Weights of a small mixture-of-experts language model, trained from scratch on English Wikipedia.
Size: 9 layers, width 256, vocabulary 8192.
Experts: 96 ReGLU neurons an expert, 2 picks a token, a softmax router, a shared expert of 128 neurons.
Training: a variant of Muon for the experts, 320M tokens, 4879 steps.
Below are experts of layer 2 (counted from 0) of a mixture-of-experts language model. Rows are named router (the router's row for the expert), down (a neuron's output weights, with its number) and show model dimensions 0-63. Each number is 500 + 50 x the weight over its row's rms, rounded and kept within 0 to 999. Numbers have three digits each.
Before each expert's rows: "comes before" lists some tokens at least twice as common just after its tokens as in all text. This comes from a sample of Wikipedia text that the model never trained on. Tokens count by the router's weight.

# expert 14
comes before: "\n", "\n\n", " | — |", " The", "}", " \\"
router:439455373517543501453508516477395596493510589554501458479566473484567549499486499509496452462554578543543483528546428492572503465519517513450408537486490437504510431458498502436554528601515511
down0:484540466442449529617487445491580498505590519522538455511462478503557352450514512517583458483415469522592524480467451508426460465464586524615492516485497456480463501626557449591450576496477486
down1:488489480533458564453498541435622503440452482589457493491456511520483513535448494488513549460364578499491523540543552536479469512530545553561526535469494569508508481527466510547510517532516512
down2:510521548523519441578537486418494422510466542473489512398502476429458448505533438454446504458544519552517461460449344467566572469545456527565480497481438529411566512535415535469449508536495374
down3:549589515586530525505518485499518432495435472399517447466478658519510545496497464427455444532523478419495483474589508536486495473561387464552521491534568523554593549430530434497443451481508535
down4:479503501531598395507635432494426430476484410446565584505545469482517580562496575491553537426501519520477470476523572601535611554554512503384508419569472547414479409457512490509484496452455446
down5:528472513425561490452558436422503483501525490509549515504574568552478545510565514464485517471484529466448524417501427571509462426440580496603554478401549371489476390457423553497568535442494487
down6:500494602525436554585435498466545584550552484527549522559500529412521568495496484464518529467398500521513513455420511475479471515519495591458461437548512522565470391576552427560558577552477531
down7:492514497483440603523582513516503517480470514473511465554427522556559458415454447459482542596434449457507584476543476542375489576540542496563469572585587535378612503537437511481519422580430434
down8:491452479578489487486474507494532531517543504507458503510512490469473588477486463538536541481515411516511578502500626463480482492392522610498548526588493500375406477556506446521505512495497498
down9:442483389510458476371457482489424545469501452533467413392549541533539530488539465483497480464494557502497515534472588509457543544458437520584462545437488461559448557538493550548505489496516426
down10:453461511483434565575522490524567544497467520481512475395453417493500509516528494619448465547382565488433522446462524511392538596673536553512538564575519519530465501498539468525445467421499433
down11:476533413494469509503493488477568503487534461572495516531552534503466513550468448578489436434495539431493459544478447562426447499487439548503481509577568501474539393469588490584553477589416486
down12:507489564558528496517467442486518524473613503507502524482501453504520506508480430472464489415575477453555389519473533468599443422527493642463504553495471483494497476412532469583455619430565465
down13:504437440567528607529476498448515586543407498477444378490472517474382489491431500621499423492463561551490520459459454467623508406511471464515543470470502427593521574489399465453453392422567579
down14:436489478379465537444484499602441486543428519583465509524555440479493484551538492437555465494489481447511450515579520482509510502499503548553447453491496442556499588494467580515503414536466519
down15:465470460535580602492517493503511477525522518448568451507465483470434419400549487535572487593428490525433407447528441530521497411429514496674500505567570573587441613458408478543496454468484489
down16:543479514590550409491441463441627469532556431538436463443491437449454424462533453519543458645529461591527513485538517553456587470489499515606583467465543491427408450508488504579521437590495546

# expert 9
comes before: " | ", ".", "–", "0", " |", "; "
router:469456563573555563559431459494514532569586538510578406484448541510548483554537520424506466446504594541472512467494536426588474434551420383595487525489502442494418488444482475553471481430587494
down0:517588597508561536461517426548448546517560475538491521446446503479377546516606537533536568485520448487523443485500498517566451512595471481585563444488627497490423515522578564490446562387530462
down1:516563538519452387547394515534450537426455599496404470504528482431567518483516575491557486556593509472419486543491570495560464513611431544574478495418415470523545499500478509531496444509555481
down2:461507560599573519422536536535511540516502507424550372522553441576591450471470523492467414532464528585490428520514548481581505525461473415466449474508473513480446443562382523533548505560499471
down3:388396485495503516492483479516500506539572459430418457368529414592523541368394498472545449560493446563499434501520564509484514514452461525475515472637533462517465459504593457477495519453481450
down4:418527529575438614515566586558560538481472404520484452462463485473536468570524476472522405486670558548459413446523507523542484555469507492546515488487552468472401507454501533530464582542503464
down5:502510480636472474429496469484447422426523405482434444524493461564553557433489486607432485445455461572455509528425540523508524537464498517476418551453497542422579474500421412535573440540527548
down6:464488474572508512472447502503448496510627509423460461515517507480505549493429457472479519471425537548488422427479537543499531520495532461610523570428472530473571493542525552472515579410610495
down7:476579538470563551511436500517492524404527440546497546493542432500573504478478527610501482581563468471525494512577538471479544586595453536501471412468614517504542470488464480507473531484526509
down8:520507510502538509421428471446417461620474448477437604502525468525495559524461458588487549574434457503504507530495541430507435586517507468461528508452421384473494501425480545482555468508571572
down9:549448468453492507436493493490512398428527557461556676449531462483527536404485479505452620511519441488509526523472531525525471498599499422539432595513552491480596486570548452502480546460531574
down10:473478488521555445509519502530488502495440422485438507499533531471456485447503495613519484473592509496484592511502493515398634443535603511573441545476384543471522511467516423460537485380585508
down11:582451551555472512548463527472522467479515395523537482467575500511456499394610504341543537415533448537504550495477527475447568584459498488521501486595449524444384498489550460518612508490513560
down12:498464558491459486434554525536493554440519496474529473494408470469599540490469547413501445409451416469562526472443503577452543519531538521536500499521430518420564451450516503519528501600541465
down13:408646507466526505523515511419466414514425542470605447544519518504513461538608470451459606506553527520475547542582423491500492561533488508459479459430467483576494479570544526571534462545591476
down14:367546563548486478538559419499522425500486504585431448510519488586492497601440560531530472499410504515461507570444561507514437520555516533495423505514530548502547513442454512392515411495535469
down15:445537405483477469484513412519508511454514484586454522541447568446511546496470516537551507557566471422552556539473434425462468543510550433551482485532486508492467412404471539461520451599545499
down16:527449548490581455496432390597547429538471383511458564471502467423433550478541469477532446616507445509438507605532610518547507532523525518494548400524539475452537374468550478534548610469527501

# expert 4
comes before: " of", ".", " of the", " and", ",", " in"
router:485474522439557497468488566529482419423479564510554618580575468493462519412445547396559410517548496500456511497554532449462480549409525413459583537621471449569459486548437403487549503556558389
down0:484502441500545519467617538490554517590503512498449451443540647486447470442525429557568642618483506461461430443513466457489563477491470511518453497509584420482546470473514535432502553479477573
down1:476461457457544540577567486484474429463515527430547450549505514502499493468570442569563446533575419426534550434515429490492451479489472513569612519495519527500414529509520422524470542360499489
down2:549478429538495541472486562537519523475515560517420465465437578583590508560468500507413484459331499458572542466408527556545495529446480464582504568504552479482454470558530445448464495491464504
down3:467469510531421473383622478571507454543461572432405483419550538429493517521575559470480495510651454569399573480488447462490474505552495519497487423534419438366446453504542473535533592521559521
down4:510506499557542533544465522560476535543489501429535504497490490509550464450550427512482556484346524459492530501481507533496436607467460506516524564496560594541526494472440397481454555520418589
down5:560517560542549441526438399441490613444477523615593452531522493422533532482454508475483457558569526547545462562534506423488538471454424469510543534461493467454522467569466535427511493494496435
down6:498445502366348552560570536502415533549469582434416423513558493483585543470411487462466620527500446518565490544502464478517454479445558548478463540390551452425577521426418567514470545477471576
down7:570483569479560552533516410439507551540554528480480486413473598477490528520533479518545522571540494441511501520467462507428517449506453482480489496506548476421425472556526414569502531520422451
down8:562477440407429592465507406515494502525561506561439503456479607543369526596434442509519494454451452394548468455560417579529459539471458598460565490600453467576547445489545464498597503506468581
down9:522498506437493527509447419510454560461528415511568527535466492514421533458581465490454570518599584458477473474544424456518574457515500474490477462519572427422508555477524534432543529446489513
down10:509450519508503416454536518474531449503526577537439487433433510591503577563506507521491471525493493566460493545543551467634489479482426492560548550516395531463512462487555556572465549466476506
down11:514488475533514526649524457457443450538549527445609484550482495538510433526492557583511465377498501473558491384432592426422511492501453445512489462508497438548489557486511483468524513441536516
down12:461559446475412469554466435478488493481495521497370495534477565487372551413506472459529602483461439520469553470470492520426510608494577506440505519477558520547516457508457502506507504487481428
down13:453527373541484461466598559561554526492461535475468533520490411423536575532638453536480499467454491457416543449430537359610608493522440526532497437525512427579551484453495474518462456529569522
down14:494533542494531519523497473536512434557516458521462484523509515465556566553515555563459437510585507482470468476536509493417608484555420524564500532403395503433484514646584540510560517572503481
down15:488473433546509580530514404535487545506431428567503500518451527497602488511458556491532467521540428549432467485458481467543607539535470465492504428474444629468541503535425517449456502549560461
down16:449429472492497499489532504470484493513493492454596522466435510458529490440583555520474469499486513493517454500528529585415557422453582526581498423456546556561556431437508432577402551501489569

# expert 17
comes before: "–", ".", "015", " | ", " |", "017"
router:500462520480557467515593500563509505572509422530512471536479582488534497487517599406458453488553514469548453524438427506557453437466467436485595483544401550499505494533590557534514559525441489
down0:474542465490495514569442519425432486539503498464464499565504498501455511450536532423546436476352474516453389408489521474429496578556551604372563519586459476537504498457548484468482625472532553
down1:416475476480571523512495547496374467444528464449548527532495467508557473550619541526536541492411561471450534578520501462453435563447373480522440425516421501491592518512483559566439459413488567
down2:443447508560510515524473510472483496529489633519449516573357494439582538484527576555507416571654540468502497576561588434506491507558505434445556454387510454464489569414547467489560469501421488
down3:547514501571479432506551538490524446493470424522462524434493481576467421470519541501575506456526488456556551468474539463520510436508535529539475545523512423472442489489533482527520433497489600
down4:517497409514459451544514491541484489579525562441616474481473571439549526528552474534488596526390493425480521525532461524436506446489442547582544463414557541524533508462493528418492452534356456
down5:563481529508444546504554428441498473453552544506567506490462463452520498635478447487510505427556514515529512492459451469413478586487524431431546473482596497487596494541503547524476534452465416
down6:461377618526568536477573421489505605496500482526498523428509499519451462543471464464438428534590528542469526472526513504484466461500471513446507462438591446508505421579538478447505496508482475
down7:559496501527521607536584506514499526524564477542570462598433467520444464497552533537481548451514519473542498484522462467562402450486562476519508503539494538461526498477521525497521503461546600
down8:453477477580540479446478459505534542563492471545538439450498595495524500568427534511430510492446543579494555496449489495512527444457498479478540483441536509512471468493502510508457549487489467
down9:546459506527540509546499422453457470498544559487408546586507403441515471538479436528484443542511591392545538471501463513572522499504451571498607468585545547558538441460537499494510401585523486
down10:513547576495474461593538566448437542492510424471515492513560433516547484625448547481540475419538526527544520527456509499478477447479465494623496414513591486450518427518532488496570457500475522
down11:486494422561454547534435520517496441471486532440468581459527535539496601471516508561440526551478524494572519531552507429406500479534496507470414513452553533518454440572484495421533371405506466
down12:536390476444511647473438492581505438472527514494518527536600553454485559543486531460504479561456554477620423499507550397641550477463472520520505495536453632469532475490542398475471528462582449
down13:551510595498562517429586460589513459430543513537464502551479442512503409534399529449514547597437541452611562525547578551438473511468499589437498543534482553482527537470481590416538519461558500
down14:431548530505481465490600508577458554490631483584523500437513481561526443547479558435515483499508404455554443549448476409563466484426475476465535470409495464521474572478489525441429453465530451
down15:482518548566512467503592551485512443420476521523531478589499585452595517499518513467556450509594438617449552431452402493463490549511546508491412540520480508504506499498475487434497613499507483
down16:497369448445429482488500499431518508523471530392435467472565527553532459479385455480463420503453442513548479495495572481485485502470434416533489524536491536443478504521501458505543448466500433

# expert 22
comes before: "| ", "-", "|", "- ", "|  |", "- P"
router:585483449490546465477471528461468495461478531513462536503489509529548530465495516463459593469497531535530438466503535482471552557491511439490520480552458530563421421448479545535548565457493399
down0:567557517535432454522543543530497509472544600560393514534474483421492525448545485589598439550534427437471504458513491457577477508528378425525510502470503496524523550483463485388440472521543567
down1:513528517448417518503566496492400499433560499482510443456491507445513490471548556508456589538525606528535493522435468503481526470525568504491546490508511462537530498501470393529558479475551437
down2:444543505558542552482462480528463596527574438593530532527466538493473587476497551517435485472581550505497499523499487458556477482462451616565435533447512535497418472527556526505491453477523533
down3:548411514492502508488474481426499457484453486396458549481541519527490491498490446530512429541418506409554519501477446517436530345498517467434534618489496549504524562398459504480494457475503523
down4:506448525546586561508579488475467562519566529475499500503445490472454556434399542452571524475565450519525471456430555501542605518500482546546507580542504495586519411432514445412482437574520453
down5:539510560615390385539482457496506529430578483464452482529513500498482483536444493500436542606486570496518517564476474446566493376476514464439515508541521536580547455474447556533495599504581527
down6:548535467460482498509484467535452462569482496407511565344495518461486493522506440565547486450398461512596535474592515586467489412492458494556529460503475639565525376507404550488419499433482521
down7:378471560496486476468538520482452478482517487490515570476484475563507630515449527423485511466394472545510506565538513511506475384490580476500496376518510456455474456472524526492564527570503449
down8:416450586524479517587473426554492507388484454548581517401530526486548390491522403542530476470488545594512394532494617479539463412478503443451484644455514530457466561482534461471478531527483473
down9:488564545527547468387450608541536463483444493485432489448510500532540585511527516461480474421476446429487474608416525593516432509526543537583501511377587470502503502516549488538463491569585466
down10:557454441512547561507502417543518495539434458511513597469470549511423442470476502420518403520558487444423515529505443466466583572445417465431528403559523439502542487501545533456576557520531528
down11:518521518580465490475453492578535440517474520490535440516416522516459528418492508475522554514466517494449388414553477467542480492505538574530531482488488549475505519510528509426538498514520529
down12:481562539533439498495450553545412427509526475513466526458522478498500528501431465511546553380446491512576513527537554486425477531542594471403496477438514538458418522509475529527391466508565549
down13:473475476507501522444549546529506542550511520462508486529520518512481446479507606522517485381558514476456510489488469462513537603522512550490565471604578470472535391553387499503467499512469480
down14:456524578478478496523519580462541538540520481507493403524480468536572428505479603528520526482410593384473446516509505527501533510523479604487413485539492466477586531532390561436507538539553486
down15:428499561462508434527496496452504457466485479439472401507466505454525519537457530567525421553478519477557514465497616504511457424448464500452493559486504499464585552491515510537401517427377489
down16:543484491467589477490565445421504457502518501603448572512442547431379542521489569488453504520515485376415492494534408470462415557459465485562453405536512492472478494507449561485547446522504481

# expert 23
comes before: "\n", ",", " (", " |", " =", " "
router:504421439496478489454486572561514466450462533494446540550563479444423505554560486465472467541505551583514538498522528457537472469493479474430525526531522393423431500509524493394481493540507476
down0:542466556449535515458492444541474509398503485574531524539544427446525504562510574482401538481457521487502488607510573533530520421539487514586466408461442575553499496475586507442572441502529502
down1:539563541523529466560478457462537433557569487558572379483504429449528470522508560501522583463579519503543531532501505475439544569586511512521500415478445524424479539504561557511451463489485415
down2:500512541489499542548538475474455490434378400597485441425457427508519446524466494480536481563430545470475553519474491574548491570566499449574471549506491536465521509471531497500465515518567584
down3:524510526560431481518444494550534444618571488511553400568557547511507514452508501505485482496475462470471447518463541579515501520577549526530529572389511601484455497544401502529464495417408562
down4:456539492519474492477622451535437530520570469446388526449466562414395530454515534483513513603627510518432462532458498463585621422467514540566602495532414486533494478433564491536434521469564548
down5:493524556501447490452533489493520539485458411519491399474468418546498460509552501580531536555517584577509557515552488463583540501513444506520536473430499559412587457412472455579447514551589469
down6:578521593479505529431455507524507531525507508558493442496570456471427530560536538585455488449462532595441552501449519506390496524566509414523588563485502337536501474527592500564564449538466554
down7:497455489458531491613556546480507474548520477344407472429515531477524586561496487499465500554523494434456460464524489536519477523427505588443431551507545498481564448553576509458466560570548459
down8:478427521523430531531551524529460458473506501531464414471524567553504552489501613468531594397501517536490522456560430600546349559517469498543607545458434643509571479542435443537498524410501534
down9:504471538559459469595431482601518432530525528575541439500470406515557491471548467484514481628519460372441482472495499516528522527524536423475516578532432557532490576442487514464485541450440632
down10:426504484532521580529439479600509555468452507564498463424501425487437584521488453476487531500679494493569481425557613498436478518487453347522547467531483436489503474422562552513493507573524523
down11:388525584613475502443495606470541516510504517492520458559608496511548556525482526568395528531452505510468467490577519541584545461525499528444525491496504529497559513474506439547505479501475466
down12:394489459568433497496491630419480493517561548493573511514444493508506557526493430408555445524475554444545542480520501508504516571537436503445483488512516520577425551462492485487492525505470500
down13:484482465543512550400521458497429490530576441513506443445514524478490528498511471417480482434471419542545513506406531461488452604480562518614566463441500399509575488532522421470480443452559401
down14:499501504466474470563432508473519590465504477410538498541501530487433446533566407489431529509411477483462543543432500474499503441557509556446464512515621382492486605455583518488430507481563408
down15:514478498516548488526479468523547521573513529542496477403479524509513492503428522464469514515484526532520419501509435546431603491446522510490565461519530507509394501538589568434394511446470480
down16:540559563510582504450425448514494484494490526502584580505431472457569538478497476458478401427452555565445482548588423500469484394389520561483480576546459507545481447536509484418444533594604450

# expert 29
comes before: "1", "2", "3", "6", "8", "4"
router:454573600517555452429553493529485484501489449494475447426435479534569527489562607445494450481513533446524536499470448462465425425523483447474479451464467549482583517414533501468443473466608429
down0:547480533466526456438488573408543504436500527524466576441429501434444426452438497469538462500478530553492487442489491521540503556512476546506548439535479491492459469496614451486447579519431496
down1:493480536467550530523535526475499511426606528464569542472468472551477513552485427551482476568417597516535628461589454500541463493518556514491453504609427382540560557436446467547478442518463532
down2:482471468493443536527465589436474489551507537506585537537438562568570492555459557476445481468489489516436439474549618476476520481495495468439509486386490549526477448531542552584429528514487614
down3:518516513490517436547552439507470411447517504477506594523547477515541570546408589532538460445425565539507584461569523475446461554499520499510477462481569443416447557492529462453480447492489390
down4:505388538512519390465514479541562447542488563456497474464504525531462513570506552484417470549524592452615493495532565580519526545471423599502565498473462478456525497525482427511517443581421535
down5:574508471542545530463523473471581538535493547484573522454506468432427558438540507409441597458538412585541465473566507511609574506469495640600419615530455416473474551519397495483489520552540476
down6:585530479486524422476531500487468503540501388586515492572393413521529488521531466498590530513578477496447484546532553464520494587473404482435523510480432451459477525461483505466544446545529465
down7:439579498465504454462535616492572363459449510487459497457462520435427461536586507437498497551494656469461474527480478504454394516509503551567530489542548479446493542535509511593551438555431541
down8:553424524523466448510607489601443522528486479540510531407513553443525533460517481358534576540503448416546464448472535541370522519503496481583473413456527463589495495495510518507484448577483555
down9:505519554420551417505519496554464524513495495514516501592528420467501446539473512527452589468423462573490507491527565479466454484442521476477457459561525450595456498547651587498537530488469622
down10:452476502499511569520519514473539535472483488372494466632507536494581483520443481551509546485565485505489498486510493457551529483565457559485516461542556546546575434546552520530441495473477424
down11:518599443407512540519510431429450562508443558536501504506493580483471486510459523635546533517489482621463524577448508510486465429485587520556465547493548485495547555555429521532486536382557538
down12:513489403481526600469515514450469553557472524514456467449467441513547566466488489502493582551356510497528391503562464499548517538483559498493529522531495490531559542528531538416470538527527519
down13:525469555521419520471490511439479402465481481480569479533522443385648432488549559470575486516432641452499493445443562531531509473499532513506460537477562445572460461505465429523458590500525459
down14:506501556488367540452441496513468482440451474514467557614526534461442435547609429498426448510489507518503510503356545452503444446480543467471516517517468499532578542481486578478527470542443524
down15:385474566566604510444519405487513469493511476460466578538504563524484581498518593523542471501473467506494546523499392537458611484515495499443482505512571483469387442521486555574466515581498490
down16:477496487520491403594529464532474459480536481485517519490516484551495593524457506625477528500431512483523564582487453410550428537514463500368524497439480595462504558553470545460572530453528449

# expert 27
comes before: ".", "–", ")", " | ", ", ", " |"
router:492444571556528554510513510537457501574512504562507445489597397479450525437462596535387375464503584509447433469522471482521498447449540440554568455504452407533511466479402444511452550511584513
down0:430459523496463442483525543435565514592490560539564482410497550546528409541442516537394601473533515493570503571455564451464460477435466450429529432498523486598518515563498464532509444598611518
down1:502532480468479491480406496479508475524521525563487584572510544342527442542605459489491527508598495466417482498452523487453408562516529476477490481495546510498473503497526418482665481482530490
down2:490554464502581540516475507465556511539454474451524414517490445543528519427473489430564454555583426649540467441547504498462506538537506564509510445515543546557474421588495467573441485473512557
down3:472537505486557511442403485496571535507478559469487601525540485507437447534543567402535474504510517521551506572491538526400440543490463457471569496450468490554529416536442522491455517425443388
down4:442514528594497500527554483547496523508424520537444472493441454513605508482498482440510421509542501514505527590467459414500427488393516535447571521612602417520544495465476516480493419510548458
down5:450473497470483458462508424598558536453471495442431509488536532396447479560528500482532489462586475530466606482538460484470566534491438535507497483504521500518440546532457481516545452530456579
down6:464443468416466500567494576485449415433461482500466586573422491492545542356513481510600583454401483417576570507485490587537478552437468445553479417472540537425426514469464504565570466536420528
down7:423601521495557500484411500563488498473547424436496563568465403489558556504449479488530464466554545542496456526561508592487564428527404446501485543484535636554629561486532545490478522443493537
down8:537486511528461516519474590517477493517529449583510534538592568427446426499500528478434462495476549470475474518473486554541564520584529632481507531513501491462469492477538559397577580527589400
down9:489531479485615530401495483499568488499514541468489577563556416437477450531508536531584482551496457501510571460517587554548495417528549487530412597423510587516478401534427498532544463353451524
down10:504494495600503515495446490458590520566512460465507492484518447516480534482425476443465428465453484594502542430526500561418461516328589506384551491465460515499443476517527493528550491499424541
down11:587405537509562472526478536498509558455484468459392522465593443492396563505417500505480419582575591520480590573522511482420503483478566535510528489489510339569407490550472462535441475478480551
down12:429399562570483566523423462580479489446501490523463572548425477533489468487440482488539466422449506604489389488534554458458505443504481489398484502539437428555403554497455536429540535519438536
down13:446536458461435439510467471491502461522492510520502421419452543477475504506504422572467528506455521544494577602489521564542495499504482564459558516516485426489520600521542479516475487564443467
down14:435442509447555520453477445454407561547511483516532463485527559524569511513521553534562548475456472491461493519490504571469522538525573493525532490507506505462520515516513490462476504530578579
down15:466528572548493474450560418499483563561491560429465443468591557485483477545520545514501432515533593449528451534575528540444555493542463432548488446479334443494450551412455472488431497498499533
down16:519451460431468470448589538574433587520559494605451478522597477424483520394510518597539434445479439520557494359520466575438419492596576435515439554465498512487521507512524493519513486436526526

# expert 13
comes before: "\n\n", "\n", " The", " He", " In ", " In"
router:493478391475476473583418505459541509609560509488525465461411433476470381427495458520544460455531498524550457565454554524527444392456471484516483552385473503440467483438543428412436487470468539
down0:510485548463491540518567490506467549553544591531547595568504564493556561451547523529561524416463548596494495389510503519522501559543523536378466432525513406591462518548529545425549515494506477
down1:459450555445499487608482552528480520527514491498478537545560510501443425399452540387518591398437514533481476534421552555471473455478455544472505401510547556504497501607548470493539529512513473
down2:561503534550478484463536401505560552512529498526411475431476468431453409455459476555445450432463587497562444437429543472549480420396477549470538542556500486584510591448443535526396563461494450
down3:489484520487493438525482522566520567535480568487440480532480477536557479459501518523464494588613541608588506559479441482464530490499448494463495430455362534372453544475460432474484588521459534
down4:471401463512475432473377550459511433546528514613504553448499473483500526467460518485512507493535554557478600452492539504570565549572535520506516504490448527505492579528509381504607533543539611
down5:574534515557468497520497514472464421472525462463498471515527555424399445503520514483394504524524457477455557523577446495547468521426509622563535475500452552503543506448493563457535454453507555
down6:499447488600497480390437472459512437532493460420506462622485510399481508610489550460465529446614572524502500500556593452470486464488495440491446524505515595475493458485455570557533468527546465
down7:565483504490577503542525418505509472455468562498549486568390490491506494506518488490495473550501571472472464507492410485514565466624393503437496517517524437551515522479452583560396477446389547
down8:490457539479467480466443435538524512429507522459480554464515476489511503457489552499441552538645589520490453486553512505592553502410480539477568506517495474484532509494514544443562463460414545
down9:486485499551485525521406400575443495471503496540547423497426514441601463559520439538552484577616467537456495485550501485584435546513557504479509447462514504594444568507530608455556538495540526
down10:577464443543479554467444534550414587474543586562537498555524455452546470466523573465483429398410454513498400566514483587535499485597510612562565531486573466526477545403642434516527504484430494
down11:582477457539495516468524508485519538527516521507496522540517457456555600404555544581424586499506431428453445450618490470502445401508570465517521528525537514465425490499527507463446556403454449
down12:503452568482481364476525497481516519556355513545494588523609568506610517510487453463633398527465563492554462536501524619470473469496519562541493439501595507496484533471573571485529514513495575
down13:511467470477489417463473473474530502496529551526515486444474506465511509448438402491582520564565485561517512522549562547496468418489519482563466541599461458504474552495435453598515531526506482
down14:429520499482477542536505549493465508490642499435461465553569470427451425530533536474352512494434441454527494428605530513492444471542465508540465529432469572596409555417528462553576526505452600
down15:450442518578441556541446493510479503594544513486439484449486456466530470539569502504529468499488416512510527463555501499485446496535433507579443465479519511483574501458442431507448451527531491
down16:607490531512482512421561472420466538535513510541529409471532511475455557494453538503591488507619553488422451443570529483586554544581624504432534559509543519437416466537531469451508487496484473

# expert 2
comes before: "1", "2", "0", "3", "4", "6"
router:432612465533519533464481450483556531568601536488485441419428560517583577493552500473506596497546508512455541472471432544549571489503428415562417525465432472557615522494484518507519521523552435
down0:489585443405529525400478461497506531475517476509502492681435490519424365442438486506513481489507532528544544491465502435530526464443519510527522500528443485495395467466466507464571524510409431
down1:444584539542503473443473497461573488423467490541480588581531507503503489514440518429483468459602445422522531487447400538515602560598473420530471468457406511486472515443587473535525571499482585
down2:448489490509485557531513505516508609452513459525564361492504487537395472449478441519456564406546555484508407524458576510560491562571545494557536662392594525488470501479483494454418410529597500
down3:497543552462564489449529445512445495500597483519453525559465546556575456470469568447466456405421538566481600542563600539569527548513508550481488548437436572434418543503588421463458488559593389
down4:578500526494553533451467482417498464508427575505552441438517633431559429564439500516416453460580523530513485481515549561541521485474472495499595513519501529479517459451518523596527512436554537
down5:486483632461536503468524560624526432530494483515443476435528571468489595499504560464582495511535584482540515516484491549417481444473417592548474548502522492434456609481543487427552509496510475
down6:540506500479486463503431456471488512578571497577512483479487432564558416445472496510449494456408518492477539455515457604522576591492490525560520481556494470471551519514486394488432614520478526
down7:506523502419504538578470565494467518521487530527571532469532493432472498481472575516478449606637526396488526475513500515415562586528502530533527502579529493566526473465517483540486451484443503
down8:460564544558430523559443468589489510487515446555528562453462472466415445580397547470494566472390501508528538547580475451458495519474485443495469500505522492487534558427447472557451464515530506
down9:527571422411521473483530476517520544454450502548592458465398491450486482613464531615479452484639534499452517436480537533522548577520486556484500507509553546498492528433457529399509438556564441
down10:457564373543494544498449490388489564565554518420487601619497483526505514496384500493522502508501376531520454502484423549576580598542478452443419503445377435486503463488396565407539470547429481
down11:469499522571475528512486494512546477496518447475414457455450478534493500467407509395485590578521587505463541546541473511501418537472479543514515491503426511508562536500530521368581482486523431
down12:421549477510549480517486536445490461569481516492409410496539531515411538396558533670549518556475523479435462566498527496579549479526443515397443461455492557510453480514519425525413627507453448
down13:432520470481499518527511510580459565457538568478506564570556542530384543507428505465489483585396414454494491440555444498587591532496480501484540492476500493578420526505525508451511491475520539
down14:454453517391441469463456557507445486487547504500568540484506467513462548356529551496414523494563510468501457429455534516511420477529499650565501508535547563510522507595435564484497489423526495
down15:439571402462467464510446514491526390473438570480534531516517545463450470480416537545460545523604550488506487578515569499448498526449569563449430594463478553525511551515442418479565448466522510
down16:533433448496471508497478555482502460557538442544453453512520485454411491556517458492525460564458528398494418476464552470445519500472521523458520406419608530472551358510474516407458532438476619

# expert 19
comes before: "\n", "\n\n", "==", " |", " ==", "==="
router:529546468395580581614515491525501540513487481403558501503527486480550519497552482526526571512530504561511541498619439449521517485530548488542570441450534472546475542545523518444514449513458484
down0:488405470528589501577510499499533470572460453556599542572484455446523568423514502531458529513409531628468551579512549498497512415616565465521568418475465458519439468601560510449541494495574513
down1:491484462510544490466468533528519574472460532467491560409476503591480491538505516463515551440500489543514613561585505562468588523531579602559475491580528473477381495519502478490473465527526600
down2:487463405475464578494508517500602442510590508490424391464481562424525571552485492463490496490583485483539453485536504458469562468541479564518512471615559526373520403445479506447611480555493550
down3:508437556483456467545576541492431536514454441602436500471516584530512409477485410496464507545484601478530412470510487516564562563500520427684557541455427423486576486456549478614536473475562381
down4:557447446550572473472486432601479478534551431443460542492530538404486533490497506530422429509484472484490455442493532529538547549436474484460461518508481545582535498402521417583553592518411437
down5:458458469466539416506516401521484521461506506566532472370544513502575520627456437483564488475534474593493528549574483366480449495511440509477470508531468508404491501590485454499544493508483519
down6:525467514485435625467504468452489511512523461460480516469518569453531425521540560484499444510466553413503500422451483604513405507518466505442463512397506386470530583391487473476468478556523598
down7:535527574540527496471542584467453528538441518512519548445484524404343427453555583554570528578561399470529484504498494540482517491443466558433518437407516559508474455551547486543418594517419547
down8:427573489512533522460495517441424555487455532507491572466442510444482499471547537525515483369456490494437504521584530445495498444548536423546486509514462536542468510522458573545501537515501475
down9:458524481583439509519514499493532563500508500568457490461488448597541595492431443380550499563436456499480442572490464431536575481494478524444504551493561596442527463464533441488562452580462541
down10:482523485539515551485511536378496500349498491468648429433497442491446445511478539491499588556488443573445545557421419555496380535560515501528538487542445551438439558550507507550456442518483490
down11:571448585525542481448431514499497582577512447515521484534423564465532452558502410536472510517338577543523524496481503613531529497490491461491469496522441409609401596511433480491515562401468437
down12:614531532490525493442558571477448519616523527431471494555480491582466525531548474539450437560448531509562512452518503510533504417479478520443529429504562488423441527530481560489544603503554536
down13:547418492559492454485526532620486556492477431474503496456497446512529438507550555566532442527467568495474550542508566563559485444566425476496507495456463510506404479535504443426569492583561426
down14:633476581489426491400451540486534501546385555505504477466553511458551464470530470433569508489468481456540400551584494421519507492514476425433459548446552499522547521564496527526591535514545396
down15:519495497492609543389594526512478428496520482536555473560557475462438474479593523486504471410577521452519609486489469581468378566583585383439553445494501459484521479403514401564373475420565488
down16:622465554491513514548502577553438507487447552456482480550574454526437439533503471528461463469456495430470547520555470567405538445382430407462472492504520546534474565455592548521526563472447453